Experts of a small language model: a variant of Muon for the experts, 7037 steps.
Below are experts of layer 4 (counted from 0) of a mixture-of-experts language model. Rows are named router (the router's row for the expert), gate (a neuron's input weights, with its number), up (a neuron's input weights, with its number) and show model dimensions 0-223. Each number is 500 + 25 x the weight over its row's rms, rounded and kept within 0 to 999. Numbers have three digits each.
After each expert's rows: a language model's description of what the expert responds to; "comes after" lists some tokens at least twice as common just before its tokens as in all text. This comes from a sample of Wikipedia text that the model never trained on. Tokens count by the router's weight.

# expert 1
router:531542534489518524504526481537510496455486517522496518520515521493527503524493467495468509496455477554514517510500496475551509526511508515503525507502486483502534504485503515530494506468561504486482517469508540479503537504472465469557438471537493522495527516509532469487511541515496481542490479505516513501519526511479506510513509475514535501515518500500538511482506508478477492480456504520515468462528495502490562494511503531456537497506483509478494524513503521535476534484555483512539543517470544570479542483510501445538496495469488465497539469484472489492476540479523493506493542504551506538500488527485476524501513492486500491521487551498486484488513472469460475490439
gate0:516496532497527508426566492540516483503520523533539516507472500492521501498509477512504540493483481500483507504460518524442503530496524518473501482509504525501551535479511474481499493479471495484448505514494523503489515466492453459533487519479528521483502434493530499478498517542449502501487497530483477510535522519485501513508468463528542484493447510521485515517469513485517505487516507543513500468499492440523524479482525508481501474520501517480496507513492455498553494501544514508520486560512478527494513497486539489502501443459499480490504486514490502521511493505524495523506477454455494530488501471499477459515526473479511493562522509482518421495473506520508561480499
up0:546483490479493469499493481538522486449490506486484506509439486475505509506534531494502466512475502512564466505489480499466463552543504464472562516525518516477485450500483503487516496493484488524467509426492514481480529498461563476529441511513465533525455526454499482506519503482468484471533517521510483519515506546543474523502499464527488478528468509490488481467504489492494526488466492458507506488473543481510477500522501501499493505528499526499504495525466518481517517452495459501494501476498460504505487519541473491520473493480511469484545506469503511484476526492528499512555548508525505483512508525506513531542489480525506485471467518493508544485542547477498482495491
First piece of a split capitalized word or name, often after a pipe, colon or line break, such as Sim, Se, Ad, Ali.
comes after: " |", ":", "-", "\n\n", ",", " the"

# expert 41
router:515513518505503512466519485602497463465446484535488493499456521478497462524518500489506487478461490510511479510481499511547524523525531524521542504501485507491460529500518569502520504468501500485512519510503509482503511481533491477551463512529505522509525507536540487485491533533498481559472507461490432494508502506518469464511482506510467507447517469498518511501514486509478484525510453510555503510511488497524517535548496536468522470524479480509475545498472543514506510478510491470476524473502530534487572473500531466513500471478479454514485492510485504495481517506553482468527521500501494501495520539500484547493527503485516489497479506545500486514530481468510496495501
gate0:487512502475528461499519522562518515469511455517489501492505495483501500449506515502521456486485535491523494516531501485516515500464468492508488462485552489508474550463503510553483488519526538526505505503526511481535496479472554483470462504516466497490530466499502421530475499501491477460534509489487538537505498498504504513495476452519482465488491495503524501537475464507485504501532509487500497501556470537514501504534480494523490502504511527479449512509542500519541516553500508484499458526542485525536520498504508453536465421460456483524486505520468481477488495463478498502485491517502483537482474480497515503547475479512514516512470472509530472500523473508518536460517
up0:439507471479483478503542505504447479465476515461527523520483515456480489483522525528516514499510489460507520460509530505507472481493510531546517510507486494480525472452518511492514478479509466466498469503505475561528478501510539509522474505505480453465471487491510529557536490526495486466486557519475486484445514530508521472493476488526508520492471529474537435537506476509475470537498455499512491535483491528476472525467534506460525506492479551511489516475500464486527555485476517519524528534497483513489472483473505494477487474497488508506483539483481488490468493490493498504477482477478463499512459485511501486483505488482550540494487487493480483455487474489447479519550
Column headers and field labels in tables and infoboxes, such as Nationality, Rank, Apps, Total, classification, plus cells after pipes.
comes after: " |", "-", ":", ";", " (", " was"

# expert 55
router:506538493483511489515521489479515496493469509520431491505446528479501444533511460523496530469453492512490499511493480512546493496495508511508504511520484497487469531506530470497506539541493474500544537491509516490517508457488473469489476461504471483474519483517562487524512511504504475501491526491512477485533507491555510451559472493471486513517506494523510527514498503498483459501495482510519506474514486481459511549526488510489506498483508481466499510448489500542469539473526517481506510471520507503490536495542578510506585574451488476493489483512488498511462525494503487449470482504470512516564499472483457517467482520491500492488489522544509500500511499481501486526488
gate0:538489534487531477489439522501515526503508503530518492528440474516516511521503503532525490442505496461481505464522514490487515500552461520552529520503516506506530529469497484480432512502487500501492495526511562530454484539480478500480446511497514484493472447474514520499459505500512480491509463542516460503528515528495513467480548504492464515479493563508492500504504527514523469534467492530513535472516491499567550540491508502495496496503500504462498505506497514467504536506501489518504499470516458538471489525553511475525481473499458502515513486479537522518502536501513503477521513528491512493503472491510520491526485492456491519518522513541507511511449485507476468532449
up0:494473513531515502498484494536450462496460484505514486480490473527502476506505501496484543512496564531501530492493516503496510468490504496496437510504481486506502467493524441461464473489488505527496523529474498504482478493492482484529468496523508481453481497515479535541499518505473488500515488510470507535531512489543521494526439494473480531483525510480539513525528507494516515523496522521498466460482457493481481505516565493510475513470497508485469501542488492464454476485475508466509517492469482476485536493466545466490492517515474522491508518475461535532501476490495475431464460516488485442511507516518519486536500580507518503478504489499464435494538494523490551501531
Month names after a day number, years, and place or country names in dates and locations, such as 26 March, 2009, Russia.
comes after: ",", " in", "19", " 18", " (", " In"

# expert 34
router:511488528492516524469474473502498488453445476515472523533515525491478471499503497488472507506460489519546502553515491488544495515520503549514547478546507506498513520498517530509529504504480465460489535476491520495501553489479461518513502516503552531488487474498544472487550490546519489479505518497509473496519550487466509481513493476466473505466479491535523519512516480484497511491500457517503469424518471501474509514509477537483525493488459556496507509504514496499499489485494474473522536490491514497481532502550490461538515538465493495537517525476462512471514554512503505524534515500492534530545471518498476545510539487495503423514478524530492470484514514483507476478473
gate0:503484490459485506458474503494515485510498472513539472464502489489519519455524517511461501449484521502471472538495508506505510519485529492505488531499474529529484492503492494488484439502513463540489518501496478483486473510494519517513464478472494454502512564493468489467484493487541494481508496450512489487505473506501500459532489490535503457492460506490481506517500468492462505508557541501502494519491518481450522475529476486471544536480466489497492523558529485476514473498432530445479532564506522479540488476522517492538521551486454477480515533500481526490476510500534503498539466463498482529505493487506473497507486518542525491491462510497529533544530488489507537537532
up0:520529462514472521524455462510523530499492531487482462527527481524523493528524515496486514465537510512518486510490485517506474502494503577523521468480497548514517513495471518550523560545510511481478510503512505549480461512525502495444490523516499448510506517511512469500502504483494477488481498502531536525490502529490498492473550466496527506515487519509503560525504451531486478517450472502496570518486533548516482493511508490521497490524472501489508540502455476472492464515453495480526533473505489506467551493539482499515469491528460532513512469569505521538519509467516486465514527460543508544488502506494477483491474508503462491486519491492515501512507513513483506537516
Articles and possessive determiners, especially sentence-initial A or The and the after prepositions, as in A genetic study, on the district.
comes after: " of", " in", "\n\n", ".", " for", "="

# expert 60
router:543464471510521537520545485487503518478460515534478511508498493501486473533469471508512527461494498526524493524498480450487453518504495505511534503551500469498456513462512524476521533495551484468512533502509498477502521460506485449509461468480493501511529507525498478504523514518532522551507491500479478548519528513529509481517515490513515497475503482535541492525543486495478489505505480539549476495531440460511525529491466475478511496486454476476491514509467525542513494468527478484528486519497486510455481484523499469535535537487450511508539473479493513478461563489499486516552496522533526497548476529477462470467516474499496482536465501527493476492521495514469505503501
gate0:510471519493496481564468520551485501502505506463489530517520474457499474490489520501481491467470464466500530527504488525439508533467484508454531526510513554520508486462501462513563534446494504516547491508476528490486524491483513537533498500491505524472472505512506510513460526462518505537495500524463516507512474499508528518514529498520496500451519475462464547489467503517491511506576531498533469520537509503516515501487521488506555539508474467494486525498525481475515523515463462476505506512495521489484465493535486481547507539476503506496531513466473493505489523518479476444475466551494475490510463512513476484513465472536517512530488515526519487485509493508522497542487
up0:491466506472526520478525487532527487483460568448503516501450517486550504491513443486492526502483511484512518479521522520504492496459510486507540493519487495472508525452449534491493493477526525546521453510525474500500487468529501483531491492501478465487451497514515497498477503487528521484486541502428518523531517498565463514540522534502538472504475510477486495470501488472492481491489531477492487500492477538509504509464484521468505423502499478520497507480510494540508537528460531497513503538493470481558481516477508456502527510501534509500508502477516461461489498490488472541474459500512514486528466519479537516508485506497504567492513507521514485543519467489501483527504
Dashes and hyphens joining paired names, ranges and compounds, such as Belgium–Serbia, 2017–2018, Euro-styled, plus underscores and carets.
comes after: "\n", "-", "|", " 1", "_", "^"

# expert 61
router:530508523520534500517522477586519489478469488522489496511470492487480475493458488503444463485493486478502480514497492494573483513538497538502522496492465520486464495488498535499481499516513465489497513470507525495508519509501466495550433479536499518507524503516544451502503524492524475580512510467509465491520511528489518460524506483514469470488535492527510510530509484510481478504498448514508484498518473536514515524515519509469531491514499497480475566506515516514478531446497531491513543510482547542502563477499497472511527497464501505520515469453489523502467518487505462481530519473547480511475505547486480497503497486502497489513476544535510497498511475504482475525456
gate0:503530536489493474535530484485472514510515505534476506491520494478492491537487492508485484466485454490515513479484507515468478490520499520549459465542518478488494462500511519509561518497436461499481468507485518508481507517513466493486475512488512479505499480499476530532492514441529454438465487476532493486510557497465482467540520508512509540541514530505543552506510501523494446503519515537528478497512485513527505478540505515499469481507504516498511505490487479494467506493537526475492493479496465528512508486540502553499499480533496555466537469547476479472474496480521489490543502485549498490499477520471452537479510464554479519494498544485503535484488511512444510484500
up0:538512471523520480517517484464469467530508472519498487477482508464522534478528491452444507471484434511460490524518472485481447507519480520469453527511520478483467484534491493524486561508480506486524437505502464503508487488480447520494481525492504488509473510454512502521522510520538511504502495499474476444485516489518510495489533508498506489521517491509484497511492508513518508506492543491478460503481507475502516462491519512552513543470493488534530504488438492524529525532580500522510462529514559500447483513467467532461495422505464505498513492508481505539497494515532486501515508505497540459501503534481516486488519508472505502476512485537505500504518526504520528485505
First names and capitalized words opening a proper name, often at the start of a table cell, such as John, Peter, New, United.
comes after: " |", "|", " the", ":", ",", " of"

# expert 47
router:504511512486557521507496487536534545499457499524492491498503504504536471496486504462480538481472461517528499523481482486554489494513505492531501537544498527508455530522474497526540530494514519476489531505520484508537522464484471500549483501542491508482481466548514472484496522505532472530515482540516484498494484500499521500521484480517497487504508474477488510471555490471460506505487459503506529490553446511504528504474492526490517488523487480506478504467513505535423499486508503484493549469472540517444541499529500448519508540456484461491517534476497483528511527497515532475474518503515501477539503539504470532462485438483508460509472515499479473521502506462456498483510
gate0:509498520504514469535500488486523488461513536484471474512464501504547535548502540486496508460477466493506459486507502501427482544484532512516511487517515492522495523550473502500528490474544499449530479492485563516515497467497453536492449500507509492502465543536501475496501503487508513522471461484505493507474527479512464485499475528502479487524502523478457464484510483463453488471477494476456515502543506521483516475487529506523495512507503479532484542487514458478448477512492497500513569511484517505487491513491522518528533544487497519510555478527514472513495547495535556509519479503495523476515510507496503510490503505484522448521470545499490478549550536504499523483510
up0:497532521497493485492493499539452479513469518499483457465541507491524520546491528505490529491528531514501513507495512497480471456484509521502524460494485508562534462502497485510530483485476475515481460481539492543529528487486475488484495441524505482503474497460480495504499497551505523490520454450464481508521505504495486489523494538436541463465515469534468505542513532503508495488491525519520484534468554518506478491513521513508467560498536504540485578521508456469485526502503518495486517538495502500510479511493531491515487475526515495481489481493521505537512518470488501527506482475507522504515485526456483517535527550483494479488478532487482506444513514512513535550456
The, its, and nouns in place descriptions of area, density, city, state, km, percent, e.g. total area of, average density.
comes after: " the", " a", " of", " is", " The", " in"

# expert 21
router:515486533553506493482522486544472539461480495510471479492530501453477459525497465439474501453459516542536497518493489478497459516511542508477519514540522497495517515492501526546504531501542508509501491484513529478494534471505499501540513445492497529503515492502515504543502532511485492526508488499516456544511530494515539488544498497477491492490479514536504502511553457505495502483525520522494457484480492504487507523489477489473515485499485521467486523503528468532458502454500442483496514494466509497473517468491542526512510529475502495479476516495504471483477512471527494481482486502512490483555468516451488479489474470530511434525469476553455472491505494514445473538463
gate0:528537514522499481530526539552509513502528516490494501466520534479489474502534522457478452486507533530489501512517451475465526531475514475439488471466506489533463490489505502519457548518570497502499531511505513491462517479472454507504509502483503512511480535478493448521531501524523536530487487519486509490536501496523486489557506531500527482502474517499492504551473461463477464501522507538494457499503518509540467499492499499468476499489501478517495474508466479511487542493487486500522466515463488485544532517466484477530513504504479535496535476472471483496473517490513487530476564496510504509513518507473485484481509496484489507513544558512498537490494447539492515450452
up0:545512531541469479552516494545509499495509504514518527442468516495476501508498505534523469475481510478482506518494536518479477498498526501466512487470492504462471499482544504510460450486463513467489497428495453461490483462483496517505468493510497501484454529474477476525521491501478523469456509505515486471531553493485522505492519529496469557499483527474504485527523506508433522518502519488473549504507481489566471478533498545512510482493512545474544508474467503489522539507514485513481481461514486496498520481508505492506490482550519508535507456505506436515485477501511476523556510481536507476510500519486520498524475464507467505487500525453516524537499515504492532505478
Full stops ending prose sentences before a paragraph break, decimal points in numbers, and contrast words like however, although, but.
comes after: ".", "=", "s", " =", ")", "\""

# expert 30
router:495495499543524508454557495523510476474466502560437454524471513488527470513482487474520508487479477551519510497469502441577492477507522513519530485525493517497452512468520481514519479499490482455536507513524494481487519468521473472511473478536482496506493518500489501504533524493473449503521499539505472511547512508546502489497493506476481500515493465516533506521496503490484496531498475497582486493514496495498510531472463489496501491507471482494523523494510505549465512477538496482513522487525520511478543498514540481533547522466415507498487492487464481498484531496479504467515473519512515487555506505465470485481507499488555481515472534529490485483502503485474503536491
gate0:480495496519547506514497463505533473508487496520552477489541524483479510513524527485503510510526481506488506497533490486532511528552514531480481506542476539485540521514551477512498479481451478479533472447537492486485503537498454550507488515529480504488498517490519524472462493515504528524528486485485508486510508549573512557500513461457493520472527530509507498460481568494486520484501517498481526510445497530507530486480481490505507483506515472521497552521505506503472539480482523494456476500460482491490517529497531477494541495492522487503544508510497487489467458517519526548516453465454468492476495540517514503506495472496509469510482502490436506503485556522507486502485
up0:514497505503463494521493516472507514506519509515508466518544502475519526512504462487508478536529481489500502487491504480494471487537509518494509492506525457551497470547484497526505520523482494544508453473499474505488509504488512464502494514494490504527528503472502507548519488483480445443505542457526537486510502491486497468466521461492502469493499485512517531544517485534509472523495461487454475523519468525491476479516477485523502472505505522556509465529513465498541542461484520474459500498535526499469525495438523512463505542518502497480463555477478555509541477472493481491482492475550513465471470497504473518453521496525468493523497537488476498494439489518487465485446
Numerals and score dashes in tables, ages, ranges and identifiers, such as 64, 70, 51–48, 13.
comes after: " |", "–", ".", ":", " (", ";"